Weights of a small mixture-of-experts language model, trained from scratch on English Wikipedia: vocabulary 32000, 69.3M parameters.
Below are experts of layer 4 (counted from 0) of a mixture-of-experts language model. Rows are named router (the router's row for the expert), gate (a neuron's input weights, with its number), up (a neuron's input weights, with its number) and show model dimensions 112-167. Each number is 500 + 50 x the weight over its row's rms, rounded and kept within 0 to 999. Numbers have three digits each.
After each expert's rows: a language model's description of what the expert responds to. This comes from a sample of Wikipedia text that the model never trained on.

# expert 33
router:622543447476390427488535506525508468436524573478523464530491545460542455562342497521501462538532522433418493586463482564426569544475486379462429424474553444445445479433
gate0:516582505469516512502557502441479399535411496484446463511505529461489453520406570485495550466418459460490505548481479481447571447385508462506481532458518474519492487563
up0:396411451530436515541532542478466539466481605509514465528445499480439528565529491506569472496416582470493513471529557484505469513427467443479490467560498550423536542478
gate1:486523511382463494488514481500493508486427582453449516442560503451536502469447512513452449480572550399362491489587608541461495471503459581537507560445581512464509510484
up1:516504517488540491533528389565483585486460556399467530472496592547579468546531560478504524530523465491452469492493598448477488403590469537527527559413531514513541472450
gate2:513497492531510490514537515534484494543537635527565574482504485492478626447493488528551440478466531506451493552479559438481536533481572547461561567490534603570539510568
up2:541491435481464417527470406472400579541571425466502468445622368506502401531572463536482531491492470557498457468446457445516536574489505502516483451554461490446421486467
gate3:535416484517410498583495470561496475551523553410444494527505503465516396403475528464521519466391522503492406462582533500476534395556456411480509441491395417449446503583
up3:612494453563551452421455526521472448484516534533491522512532450475523558444477560465429522509510471478470478442516562653517358493528491591469490442511532522483544473527
gate4:603541429463360592456512424554443512524501489569475478484505461437545557479525475543510467513476527553467483566515550554427450548472488489547472403416432413423407405426
up4:353507590560540450450522491503533512517523391455517561483499523554477563551551615548502522534539496550496515468453492515570470405543441526430485524583513536538535520535
gate5:534551526570442463564487578535497465511494505477439477468469429534431446437485468479427464433519490420531493546479549502559475463544593546510469597524588432497507502530
up5:477566524443482431461466467470530519476493473465535555544477446500467455498377448476517498537466511546373534348411389538464632579470504442521537484503542509473485481502
gate6:517468522415381518430547440537450525531431558605528568538603470549475408510464501483497424473408433429541480596472537498489505524541535526503534505429552417532514522546
up6:492477549427463518449515478537518505558486496465431464410519408499508399480451523462534468461431529461480573517539439507459456611539498503486487529599566492477488607447
gate7:584492558484540502574518462481393593520522553502523604480541626439591457476522547503465519617446431513421400592546472589556458543522505461522470543437526433527455505453
up7:450473471557503633527427428471493512555459521549506464458485545553533437517495559475442497590477522477459549514424527626575425569561568519459496495480643526556550413504
gate8:459469427542417428516430526529538393526481529512400468548507506511552550560560499445532503551539590411437528401479566542411435439518462453442483549552451512450466455539
up8:433535521501491441440420487542482534469455434445567475556528449463515424467383540472531515553474523517565468560543460450537545482511448594539499536504572487608514497480
gate9:498483504513511422454522468445476458491553444470381500417531538510549524418502463484585477571406534529486587489505516509430488515494576439446497522476521457414498534466
up9:501475491470455486510472462510514461501539496490341556502580548516541541550501505448538500545460544474505440479508537457396549506530529531469522540492521455441418503519
gate10:442510479490451483441555480470501489382435484521542495428454573475543556585439540456567490553503560478557517551471464473431609543473509449444476463505592525552414526453
up10:461487541536535596520544554472464505451568512475524513522455485457437454525509475488598519461538498496490565489424547539561481521505511535494509523462490440594493481507
gate11:561457445450450491453587531556488555449530514474578605592462528458539514485417483414500494422446563472546473444490497590540471422427418562466399438569414530535467510396
up11:555503499547469480528501577532497618563447476449532512487526428453452482463562468472527563495422544553399507515492523449394460490532443535482523479428492534561522523424
gate12:419453501475499471441522530517496558512502378464497622578580594423470427525459584478476468495453537411475540493492426517496502569520605461442461493553537502395571448477
up12:556493495459553513471525422446544448509505454369431545436521440469478457539578502462523511489512476502467552540540536520515487527542485512550460529360563502433498498502
gate13:510494491503480513419500510472566556428520509532532516459524426479563497507570524480463554555481496428442491523554456520471464535518483461513494440614539580432539446451
up13:476432528425550497481505512548499641505462449423556551501481469516515481429622511517543542537555520528487454538520530457598519503408491514393528534596493503472527565540
gate14:527392534427526582487564505476455563494466529438482423500517476398532433521430539503485530437538473528477538579480432486617482577392537475505486489533492467441435528518
up14:505470515465483485447503467528487549469443519490485524444397516486510530469504533551587437455509509489534485550485481573445503556521533592466497578496515576510432486523
gate15:480517514443436510525518479497586511491548587525454602464518639459485442544508488603445481570564377600460571495434590498453609464494471511553548578533525476473473551469
up15:511481407573447536458471484475501328449496500547569537497573519437538441570502582545498472535436478492518528486455521456410499477536549471527469508544425507458547534476
gate16:539506495479478437419466548534467494544492436534393584534504566592460575428493469538454422552623535499536524542494526505520455477561519517509425507539466519462477582455
up16:548495487496486509444499456498439461499544570396516547514423605414416516496425598453487547453512461423525493455396511525675450484494502567469559539420498502478487464517
gate17:525538473499511500467482504588460457512523579514491553506567515494542587529546526581555479492511472515394522530391467428457526447410460444560497532518478421440547481531
up17:510442425452480563577564527452462489470542502486467527552506484489453472405580534534532506501455501468475534550520511474526589518447482455466478498543360446514541542498
Description: Taxonomic species names. Latin binomial endings and family names in species articles, such as -idae, -ensis, -us, "in the family", plus country names.

# expert 55
router:485568421460469466474569561491563457493477487528485448515531495434559426446392447427502466527597514454458437542556544546535575517520475460458470501434565580402434401542
gate0:504506415437498448484567462554441466502548520551545458544477502507536535485451446494558513576560380554511468533523616446499518441570371513552471534530494505442537481540
up0:453491538519516517518521579563623570568522392561385484478515453419507564494485509551563596489384535580489595536446530536461436470451622511440534471516443538525460549505
gate1:475588471504445468517583495417517535608563453466511478527528435473527534616450500519577531556562487381444536483554571499493668502490498532526506484582603523532516454498
up1:565532446489384467484518531492541454549660531493438508505503501419457459619490403452416494559482546468471454562536554414483582529491494439468601512560507473481557462503
gate2:494566475466454511449530545496544565458512468490478583464559609554467525430461452423521533545487454413368551475563472534547583511564525504504555494514460437442556469545
up2:541529598489456484603434514483448610592523515417534453480557591537522547558489481575530420572494541475523541479596471508558464470543484414457555566550427471499445481545
gate3:481584504538498566500594461436443468513551534543625475492505535576466510589389539387532442501466650553420482532548565556493564490491449473526477492565359548495421483584
up3:551437426531572477581416543437499463499499440483510437518431485520597476624395536439475431492560521478525551447438560475522508540549523478490567480473530489399436494515
gate4:589465516437422500443604509430555446515531512507515525496422562519468614469489562429479511504557474472484476521485449475518465590523377448611495514545544482486471428511
up4:555499492463404459473555540441610358468452504541566464532459554405522546536514546481541527437529479567561523527454440410425445560494427441648517539501503448469457488478
gate5:533595514532532412436494518488497537549528529480509475526553482501545436580421491476483481499476588480417504518503485454548536506431517472492529472602530429533514502488
up5:550514511593514562467554565565495442451482498531509452428442586492561506514539481423497441528474499522488469506536561518470440525467530561500601490419534498418478534405
gate6:439582458409516487486585512468509463531377442517441452438510505542498564449420468555459545459475559573457586575463437536476515444506500445454465507501428552516442456544
up6:541463594500489514588405530522567547483580514470498524431535552395511398538519515427532456557485515499451496397508553495464495470522534479601515429481537485485482523514
gate7:520563524528435401616462487479562481515485406488459457389575481566486380471425494476556431564580561496487406408464548573431426637494501450483532491407494506452588505550
up7:420452468421475391612475609529515540485530439496449556421457474508464532466456487472578455638517526523571404502527545508409471493508416446480492529436503525467498514588
gate8:568454560397492473488508519543475494491531438473446507525529453514580530447472523426510406571568571528414511489518483460394549537496458449437523496513538473504459563440
up8:545538545523536574516533472516530483503592467516504442517472455438502522425422528427546446461471444498457557483485472493422408524540523507476516553565517530629414584521
gate9:469451491424398485489469584497505528464561551499588441558376371468435485502350435454568544551494577476547506571487514539513507486611538495551469409473474536485511467385
up9:464564529509614489593535458432436473513525498568551488419489441485403483524538555459537414442549518409450453480510437548559455461470567551363542525518486509422577472507
gate10:534533541484483467583480515475574575556487475565486472511557514572462530592476525548528438419548439472430610590495520549482513499484554419411420507461543549509487420606
up10:470518531572562476496567506462512499514479537526417529465472571461539521432489554444471513498424454497544454435558410447532556489431476498546562414493519403470404488479
gate11:479550514503555512474481553563466515456454547501532564497539470433432497482572468466476552484543473389450482567531416612543578521590472504354416522516494520486479529534
up11:524452496492556508599502578445488491558428563526450459495508451481440511427469538501460478492610537456525546410515493399574447530395476542536513453413508502551503481425
gate12:534461514456439513430506534454422509495461578524509582476516480478544459530500540562527538529625487419446488451604595392505432488450533489505437501475532525571430469552
up12:526439517527406419451485381460481574450439444510483491460512472543487467487493564451454560499503471597518529513519526487523562628544457524498541421543420434568519487521
gate13:437569536546523488438465564545580526517424505434557467553515467525516479461472481466471539463570546548552538536470516510445565511533429516514534522395491608374468525498
up13:563468493514453479557466482429483466474604521525450515492544499551520616543517519596520454559434410466465476416548446553516452427489601563481605533578521418595531489445
gate14:513541486523520506425467480541514483449495586526442446507429457559476454521498529525444506477540570480379570488560489480540547471523512528476470516487433549504569523550
up14:542468462421459522490412523494473449605587502459536432560566515490491580469590530555502602426422450631538431448442540521552519553490489459478581425561467446572370406463
gate15:444526464560504587524498547476494539442414425502540529535488497484521488469532451461536434478440484475498361583506505556553534514495562461411470500575507552485513423468
up15:428559556528495590454459452474538449484415417460462534576461446505439494423505468513579399492492548460524451559541449557546552536433605455479507482588478538516609540440
gate16:499436571510475493434542507549458523486535502520427429526542463490537420515441437452525481442533502473447422455476614426519562453541534417522463525517548502456518421422
up16:549439517471441461568490413461431483555536519519520530437414504492566487618479496518465431558515494430516495543486441426620550495571462405492531466489515528418486489486
gate17:498549436501524499542489551486515573527595497468514516515479429456508392455517450456435427427531469493468495520540516440473580498516414493418422515418500526494502478470
up17:456520454500497528571565570539488458501571478515500512441522533477471553553474467577531475479548510545547514533535480547453505586449449567432563442446448422536583525493
Description: Table pipes and line breaks. Table cell pipes and line breaks in climate and results tables, plus "of"/"in" after distance phrases like "30 kilometres north of".

# expert 35
router:463497453549549448467433548481413481456549448536474490476622500511485456458396554402505527524524525501486504529488421423585529494451481493397486535542504597555529537371
gate0:531488456553556414423488552484570434488447545466503518451463463468484591462456534489594493545576549568486544539457475411480513552426497393447486544458521569495544490509
up0:420462468534537469523515511572581517501489472427520545482541471450516603516529532476474428569563522523489483472595494493529536462433551430512521539566503617495638467479
gate1:544538447451458523517505559518545514558549457418518535507460523548482545456515456506410516499584477550449529438533498444558503518520415545491478442588459501550494538535
up1:510486494491452513497483593485436534512529463483496490450502484536427564555455471522528465446545485495438578460504502446497483485515457522410423565556441491550572590482
gate2:496552511509562572428566513458515497522523462539544536519634463433400445520458419381511551467403531582423528503520526496499570463492516520466468509508456530459458457491
up2:533475533515550602491432544484569505472480569565406459489566608494535499471496503604518566546489550476524480441464460478440565601516483460507489448464471523433499505443
gate3:441546491498406579489474548448501436462465519494557406449560534603474486508486469607474507423520486510500512511525456525453517522489468511505393511588469530658501428492
up3:538536425545479466401505521464469462522439518443510461536458558498510446497493461509501496528432445550506482533494582456452501505495517614475565506487499491513453564479
gate4:494513429487503526532545472457543488517524406460555512551566452577480494483461414481507540487523424426501448557525530578503477556411501480580449534481455525486572510540
up4:463471468597536531583490484477395535584526393536584505595533478553410508494485542520456412491498465449498513448549504531597414556459479513536427513540550523449592472520
gate5:504586506537492422544457549519524509413414512479454475474593446456484557484494587442567570562435537526492571506495495621596479529608484515406534431503481507575499471502
up5:525398494483552510426487415407481437577547470527553563558414516491480459446521482565528413546482408543497485466476517493452554462410506550538440524452489517367455485580
gate6:558498604504494457525493492481441506506544507603505499555511526476565540523510423417453535556501585556488459554513572478452492513603501494421477512557560589480472503457
up6:478478448514472477441471480522567432469517487481478527539429566413455523514546529554529495419528527463495434356453439491498497479489573482467573446414455510464415473569
gate7:452492495426427575464431489566531477529540618501471492511493503481509604493509483482451436529490577486499538575417554503530496407506457560580508597558513483542575492464
up7:430473471494538592465518476423516506377443464536571494524489393406533474465429506493537497479456457451480543518611430503476429476489457417467391491482510479481507496432
gate8:495470551450518524531495487590562477448545452496529516460501497481489558462539487570509524566498649391444580462591562437464483496545396488443469488459527479442472481584
up8:521484489479501585502642568456488420502525561507522464449447476445492531496479499485569536484551474537572509504527510513526504563520428469493484425463504603603523482410
gate9:477507484483544425568438585504490500466477442511410564436570487482556532557476471451514512541512580426552465474541436592424482511549366557503538530495453492542500520487
up9:436556462497478492524463532451445497546523482484419580490469540468562580585525507461426467546579478502529571397603526585484517491529370567495478468518502543516508455479
gate10:455481486582454506515455484431488461535472483542417492477491454573565552548467475518490463585604485473422440543485441523525548538485492439438438493642419451520542585481
up10:541451476528456536527498534584523535474512537453507509551453507491524443482559462497527510443492502483467414406478541463400556376445576492535486558404625523435482427540
gate11:461603458432479501461472525496498497534474530461433451448456556508543574490481422510497448548429478409533442527577455517491550500554534514482455465462542537505469484456
up11:527523495500510541484466495472485560396472438542531483482475601444533456551549544438434539515503488540526495487521460546548503594566371502535462484524478504431522516498
gate12:502548501530552519483543528597436488472512541459466534469507557491521499482452501470481449549452596639550502470534483427515520491482524536537584547564548580553466494545
up12:491550565506547524544502550543572563515485540467488478492465504477571454511514502481519522504523503492484563526479483565554613565505495520453460419559455436484536473478
gate13:530410465437519519524525577455464511499478538545560442485463431508495556510483535439522491639537498437518484492558532484572447412438486458482479452491498475516444543489
up13:502486511499595489470466578515476471510515451519522508553609511550500486464503629499482406596498493515422590494564555470510503570469465475458542587478577490532491568504
gate14:486395579539496481380557550459505549452523514550488553562575528417424537438514547480511453554561558491572424567496595532598535484497479485473467503571521566476483594476
up14:449473512526529519461592504492459529511511532572569496527496547478551575513510476495470426484555505523482501556458502556541483528466541463521463561490457492507464632549
gate15:460481486480471501499510446531534457448470583442510475412487510488445419429486466471470498445468543494470487525536514573332459495477433530537465469516534560469396405515
up15:455529396438487507509557536443545514547509529507522581539601498554473491551452559456476461482516400458504514387459496567439563478462525510529547470460509500534459465582
gate16:509501514403524475508524488359451494451508554505543565455575542472495569476513557484483472533562542485562452510490432480441534513531562450468440502579478508527505558431
up16:454536436455421519501439409498482376437553532580518564476525557492505458506474557488426464468518549426573522587482540478496493568475388438487527591557451380518524453446
gate17:442468468473401506530584566431457493470420494538444624427575489441487455452536473453566484467467480528481480401574492523570537493499558460454524503462466589506513418507
up17:485447549450499570463559407568562526518419441480537369536463461444618531452587571492427582576548421454482502521496599493537494508626424477476501494466498472522453485533
Description: Table cell separators. Pipes and line breaks separating table cells in election, sports and heritage tables, and position codes such as FW, MF, DF.

# expert 14
router:549565509497529469481518543508482457431484559534440452450550550467428403483389592510512478534570429443460422533582579525408487505570460394513449440491539544430467477421
gate0:460531400407537497520523511511561473477562534541559454437557575503473576546478519482574533438522600451457430506553551576435497519488533454563490510535462557565531494469
up0:408517509553529508500417519425416498521571457517491584453490436553554501509517444492545524525484431519412512487562384533459517459434460564468424562520459458451445529540
gate1:505384479496451486452547509544451554549417450504487471477433596505497444498545525585456417475553440481501527444428540548530447510522511460500505532483542535535543450472
up1:484518563574514414469492489537516455468513527527553576538467526526497481489503455507517437539443464550492531584539447462533529538517464573582486534594448442555478462423
gate2:455537471604465465411399483459413476546417570512501586538533530489466402467454567466554465488569523483487427402472428426435606531551473574541486411538567515508479507482
up2:540448406457491524436490441573557507479492408580557487566526455512465525469521533476502488572524517400456604373603444587441472523429559583464469578462623358487497426551
gate3:467534504587521408520441590454559516490436561436551519536576455448439454531460520540547540471595508499491502485575468494499456406512596517491528540541518507548497528391
up3:484478499442510626448496429551473466449529496583521553527432502526571522414488514454569461462567507478580473454492545426518481500460490515480507496376534435449451520565
gate4:405553636478550483567482611594466551574378588563448570382485510467419465413518507429460518542426563553504476498463503374492580461447541427538390586491466479476563635538
up4:571389419520438639481451491463542468453504445552567492531481564516475564553455404482523437547529466489507450540441384456536463417545455519505569521562543517491460462559
gate5:571443491571525490486508459448511493567506556533491503488448525553496424587442536564590534455589436442493492396574577554512464494584519554536433521445527566564535501399
up5:542506588514485540608502484482480499484474484487495477451478533584495551495543481486459543465487417425513498584570559486538453566521491513510595492492512458536455597537
gate6:555593538440536593397630552550534501493425515522543483433588475557537489481463491505592485496480420513485397557523455573454513588461491479513516525520536584541486419386
up6:472530499563531507595417522471487477496565463447391547436428558419398498484551526518415526476497596481487590485476530486467441438447434522493502512510494419516535527475
gate7:532510515511522465406387453472514530448408456456503447513549463420513500518455458416559562496541546440522422551491466487495574494478492506498462527511592515425481459540
up7:497478534534526525458551438516545562436429498468544526634492492478500489511564526473487472460535533478548533594427526571542525522559442500511512541471476542498505445572
gate8:420468528384435466502476580454556461523481475479565491449537447585505407443507495470618563526503539498489479537555521513534501428465430460563581513638554592524548516428
up8:552432549427506406558511458536541527492459442508510489541549516558464521494457495456552489483514500540518437509547530526558455429460528403539599566544463458452517387490
gate9:440586511517431477462400422529483516502456422437436560464464529583429532515530477493513398563517580525371537536490560489523472513523485532514514532620534503365385544447
up9:455513508507531534468480467586577523477573490497423472548471503524537468551476503422535549449521450558578503514435566460482417581574469502507529481544620502420432493472
gate10:491625506597480452467508460450438514488505493618455523544495468472567391421474557504506536476563451637488455551494457523454441552551544442461607497487467481390535451479
up10:515440579486565558524406514499557476577534475494554471489398553465505473600412468432492473464453418465467520456430498486534550396469533444479510542497462474503467492542
gate11:482500553565493390492623502518422439569526473619640458572549530507515571485505490551456546592533512547457537579508543453439512551545482548541455534423597467501424498509
up11:449520477469481501522487447497403470495486510467536459450468559572545558509506503560491539577560538467538493520505489506426474543590523508545514475543622439486457407463
gate12:541470470450476457475480418546489540466439533559382440429397484455580512586486591405529524538376459540502529560532408566602531574504532455411486523510587460591438529490
up12:589511547460600536429506555492432455522483515558471545408400532474447499555460514449494470561557501465490507561470411499535541480523520554393525532490473540446380464462
gate13:515479475548494543459488573437514456405436520517523490493617537441347463480542546532541454409503460432415439425512464464501447448536523446568436443504493544506416501580
up13:534529525503460488476510471460530515500581495574453576661558505569549455446509436604531464468448593525447496419490469436485562443553456492428556504579523424491512472417
gate14:493491434476542452479460447484455423432427532517561446422564527613528472560505573487440404406512509542519481529523410526494417446551486536472373418440449483586459555512
up14:484447545508405550579468554565467563510469434475462481560494451415466555527577451445560569534612506457524544483546472446570497460445528476489594559532565559478556539413
gate15:411470439421536545439542465421420454552501525537527480477458449459514471438538537468509535528571509445468490601441596520509498578459452441509477583494610553481517562468
up15:462457463485476474597490496497407510442402451470498449555529500600466542588516501498517531446470467532554602454514537545514372498444527503471487583507497537467435537443
gate16:510422478492468541558480557516449548542534503448468475497610434492526465485523564547554588486517415539525448410521486430471486463564547551463517516448523551583445558515
up16:491516578538529459466518440537524490630516497511605506435506416544531550443488488414452446428568501499493533525530567459552540529439464533530427566457542528578499458494
gate17:555480511443581478501470486491532637510419548433463556407511642462481382507454615495446585506559530474523467562464550423523468481575553434460440491505548512528532569439
up17:575610566528560419538495525448506485447343472562484467531485503533450597532463499446421414556582533517574596450519457451524503482503437459495592548384469601546575550445
Description: Mid-word fragments and modals. Word pieces inside longer words, such as con-tin-uo and ex-it, plus modal verbs and common nouns like can, may, attack.

# expert 52
router:458544531519492477505513630469491433436526618519531504483520411512482460454427499527413483517453435483455405588532543534462461488531469558493489455504468457558438383428
gate0:536566549581430427535497534491430475541522561502495385509499496484503531430497436439647517415501499516531487452570551474483469545633475466460451515576424505542534533504
up0:495580600482440405487561574450473534476440560528518473493453472484498431402486537474528515407427401566512533489537526478491460522541483440444508558467437477440457408479
gate1:463511494483562546608495556415498467549579575623583497538575483489426535483512520494505558494498460584543441552464413540512473444454556483485468494539485476447508415610
up1:500515531445531518585454568468397534563539600502471602480471498502447445513521541538517484525522533401507399546428441484514403440437474521483558566453472463535415416535
gate2:421543513520455438511598516550499492457427500476447562456443439516451486442594543399432515473504392494581550567548481632459500521526501464516473517459470498552465543490
up2:523492586607441471551406462538526471452540580543543473515517482491511496512481483572476520450514492533481436524544512548474507557615530484447468592416484504496470533488
gate3:489531540473548543458547523513520404506597581445429391370566438529530469517518475494402457447537500541521515495516512444496551542567448587405584526529535483522493519539
up3:494531460455461510546488457494559635548413464527482519564564496398499447422477499524610538574566538553488449468460501563461539518435554484605460490468472455463492441524
gate4:530477521515463502601501440518478541549595500497586526521477450486526440419452557454428480542541520464488485502454474608381489447547402457455475553529531478537489367518
up4:495485568559493450515520442418461561577485610442590548526469437507482435429390500487436514493518526560485485587430452583551487524484436574421552540525497476570504440463
gate5:611410591498462493517450471396515375531463534400473507622553449453504462539382532416557479486469548565464458538478497518502424487592455429470508602465616485510559476427
up5:490556486514503477522573465569491557590477549518434490437560506512510510513586422478525499574515542481578449464495424489599505612464535548524472496481469507499506506581
gate6:573565456512472568546508515542474540436553581480505561531539474424427509508470483448548488506480486522437524483516540582457383468456486519505498422493534478430494443473
up6:547488513475577472465556488626442443458471577489468591536468487453440485456527453427483505519445531523444594524494558494412442419376488494538475369468465499486522433540
gate7:499524499523578552528526453429584500501501596500470506466510503473501511557591431504588529499519522454561579475491506512467536519422502548501551424568446481547465502518
up7:419463437450555510404561563400559514501470588531429586476581410459430549476529474552491525431444558474491504539521514564534569457492560504487491480483497491492486537532
gate8:527544593555564548506461541435483480545570492497518539468544513452485445529495442483426623551629602498492467532461606497468557531533477445555550534521510530463446533466
up8:577494533494627486580472537526466461508544564490492572516442450480481469482523493531493540556680594561491454539431586414461601511459565477530560489485475443464484517509
gate9:482554429501525490544467443538584519455566466596458560502547476521434526480393529506474513505463451487596450545492458537476521522483537606549507412484571489414527556526
up9:498566498532474540439476458456487602543588523544474617487600524486406415507519458462379588493518495486458519469448577542575586532517522485461502472456423446479602540508
gate10:530558529454477546481481536502387531490422462570504540447506552461558485479497486462525521491548498400531404496445565564515497492541489538476532485521470542539594584501
up10:527454490470578442533464484442444427537464471483492446467472451508450569513545512414449526569482379479571434569433557479497427445562498540422489439433468614497606490480
gate11:463439480450522559467534586487588564495568474566468432517506581508523566455413538435540479491532440510469547500472562577497583619533543535599525506481494503596441419534
up11:511547530549448563519483469509481483467506532436502552524481438511561484482608480545513505486516426364483533470457502487515424412539541467456552570497544541395488544515
gate12:515503512500524584482494519418409548494479514442600472481389506469532431507522502517387589433529452483453459527488444610486513574481448570433514512503389510523650463445
up12:561513491400455404547411481574384500484509443477531493566417482596441554561526493538457533470517585438508406470547495554503497449563527451503483442507529456550481391489
gate13:570449551441558510490549504492450442535502549499470497427493450472506476560475479592497466504413439495402538480476531496476426457471503540504468390472441494535505538526
up13:505498597424489533489530488488498542482465567461548500489524576521464484546487525443506543480508545487494551488438498507480455522409476517629418513454481490541507571403
gate14:476560482446561515474502535466458426532471534408506439415477447477439478515551506500406508518492454416428436574541418448564505580511533435481572456434508497504603564498
up14:456477559521421522529483473497489478516507552550590515506514502497554498583456458493465485484477495568535444493373480456477480556533468550503493480428487529557522548457
gate15:557564567525520515503572557457491453500489459579553504506581497541414434511515496481522405506492455375540414506548553555557565530571543457547470450470385547567377462577
up15:484489420377492519468515493447478495477442478558573449491540540487589520449467462496500585506462537545498406476530502568518453552489460454498505488500541626448409486498
gate16:480522462494453453494604551498479503489402475545481499473548475497450651467411512535506490532517483603465527507510594439546562486552563493495481393566462533520489603462
up16:511543397572465548455550561464528492504444515548567470527492450434531545545436491522498554458497461590504484467530527539562500546458472563515396490465396559555449571467
gate17:563520548498541513585536537505503565437500525572427457407511518532490531416449585557519355484474482537507521556519573486416429532504526507489508479529545523557512417549
up17:430528492434542512430574550499537468391476488540459487486510582502397538483560518537462450520446541501461543499458519467472575572479563454523473519497611489477422436534
Description: Line and heading ends. Line breaks, closing parentheses and quotes, and closing == or === marks ending section headings and table rows.

# expert 18
router:432603501590511462487457544487497525423572491491568447432585550456546607357426478534499456606540515533464416481507574489537548465461510420453471426447600539458443546520
gate0:463615478511535525524504521395530427573599516547499433394598398501520528529418513519438476541602568483516471530518416440449423528441470438537445463525461532472472431427
up0:584408456541447545540515582479491402491556504488499496530526517555591366518501457498513493612438499577468487538519440448381487488536482523530488413553585509469511452432
gate1:445529442511513457498515468472526442460564547482380432455556419431491584453538561435380528546538518396414496491561526465504465496526549463475597422575499480550585518469
up1:495489511552505509573492503560431562515541475490468571484577579457515495493417584452486489533516423556542487469568467487521607519500491529540544476513513458583510565486
gate2:452542529515574539464498459524405442547491534513562481596508537487590459481433425480521491497562587419458499572530544529566473563516489452488565532427465528525424475422
up2:446493542529479511484556521475531431532504428498539513501491576551595454460575463488468569488508546482463476518525532476529487540503489484490572490360513459522509523430
gate3:563523501495437517457595471446528509474512439513570456494499560559577526520551555426463556521467448501468466497531541410514433440548541499477510488474470562410508424469
up3:570545592468490500519515527458520547499521539591557526485481476472502596455474521504558496545512449528505508480536559546575527452434514499505437517573534517413583471462
gate4:505479591514571525526592487627449598478462477571537424460435576542462537557399551471514504519462561524474491520456475467506461455476538479481527458456492463476472512463
up4:462513427528508495528444491396536526502530430359402574496479465484600554418497463580558518484605496403436540546523483468467481450514502464447572511493581538529539515609
gate5:455629445533567424540490584535436458428564568469483567477575404560565470521549489452432450524534535499558462494537524569516481493453574494440518472495451461489507523507
up5:523441501471456577444494452465527539527530460566485529570480512476419468523374467503518503514476510540511528505583343430524553480498397389543446462471517527482559460481
gate6:503482527486541453415549468575420495483482452510512456432466592500533579564453535551594502590425505500483471533507493427508510431574555511531488528496528493451519568450
up6:487591586477607400470522541538483573561442484537600471488492550482551551471485595457598435541446572527541422468479568473570496509417504568615547532512486473509402480465
gate7:388413574478482525425583494467565420478517538507522500433456451431596537417437434545543484512523494518412562503548438483499505584451505494480529475547484607532488496539
up7:455585440477389478564470484585516530499483558561554493519481526498458495495493567455514440471551553521545464423458473521466426473528531517473498519457417457430464564540
gate8:426507475660518539513439519624426489429430511394490488470447516496526588512539527503379436543466440533469542593462546476510416500529570444469491551453490505482477498472
up8:553499474445546439527544474535509462438556550503525498526514475491471541511547461558617482568540523549521447458543517408502596505488528463606515476493520549553495562578
gate9:451526442379491553486422572484492526462483510450557363503494560594532553428632425465498567529455504428441487525512510454529510458396486515558542516461489538511400508570
up9:524549443484453505474526531504463522410470499511579519571432613478582505459493411430577468569595533478556518511486501537528552479520534445577541515498576495482403475521
gate10:456541445512511416433387448485493467520516485451582576469517427438638501568471448526470491524488559544393447536555473516418538549484477493388497538556498556504537482460
up10:544539452558445495555441414462501530540431532379476489542462441414602591546505464443536500392476472558451522590547448522447459542508476434430477466472498461581494475561
gate11:524424443555524475444439527495417424467430489528473510505516363539531450484475355465491460588499518464445524429446468495459456511488544396415524546562571550506541512611
up11:550544417537514526592453528543428459482480527577566465497579438522541458503551458512508443471467542391447525450574445555430438487421594541546519616474440543555457523488
gate12:488417513486534536552499561581508423513506560568480549545478385390467518530538543504527413579469480436502461460650493500609483427507475527550452484596502566488491443517
up12:531472567545469572564464535485458503466511474561502484577410468512489551517475524580492499511421521522491530473552457541484592510539334467511465485500434557461515554367
gate13:433542506523493435529492473512499493425465466552573528463499594539493557519473477475493543448503526507508531425420420505427493508601463518475474582437499527427453488501
up13:559491558502574500480551467510462605570479507459432524537538456445529473371493526493581369463461423449521531610542548388501517538475590533492578505455557586570518512593
gate14:645529559520514432422469481508563458406457421495532455446602492521517567451536549542577486469540531495527546458516530462553468503531492443574460506399548518527545530459
up14:458594536421503492481523469576546528396511554538553446474531502510481553517535569511495493459407542471620501545620386348462540535489458458475501495491551483522566524494
gate15:504515526545542611498428524475483549575412482457462462463484462453533547572546433543580519405518458440510564531581615514486524560529513495461416422455513513470516553629
up15:517501548541553556475454553523501513534440516503532542552477400475466487410536403516491476440523459500518551550542519514486442558522417520358473394469467535529514571505
gate16:540535469527474536542469510433491543536430527468510416472556532465608517472417577560480535537470619503522448502529462464419576573447495478475444477492547568435489489490
up16:483456509625498439464475547486421547468508440503424444496433483453446495461495504538470462476578446528510486447402471528545451468425507579478520473559444474526468413469
gate17:564576488430490494461451546536454522431512516525540496501429520507569559469566448555431466551543430502414471438505618541540439526444471538490436458645429535521555566486
up17:582504502518495492470502468454450498575447478564470451494466469525442486490508454482501518415425479539498446551537430395522494503437530489474544493479479490496497489513
Description: Mid-word letter fragments. Short letter chunks inside words, often right after a capital or hyphen, e.g. S-la-very, tre-buch-et, Lo-tharingia; also symbols like ● and ·.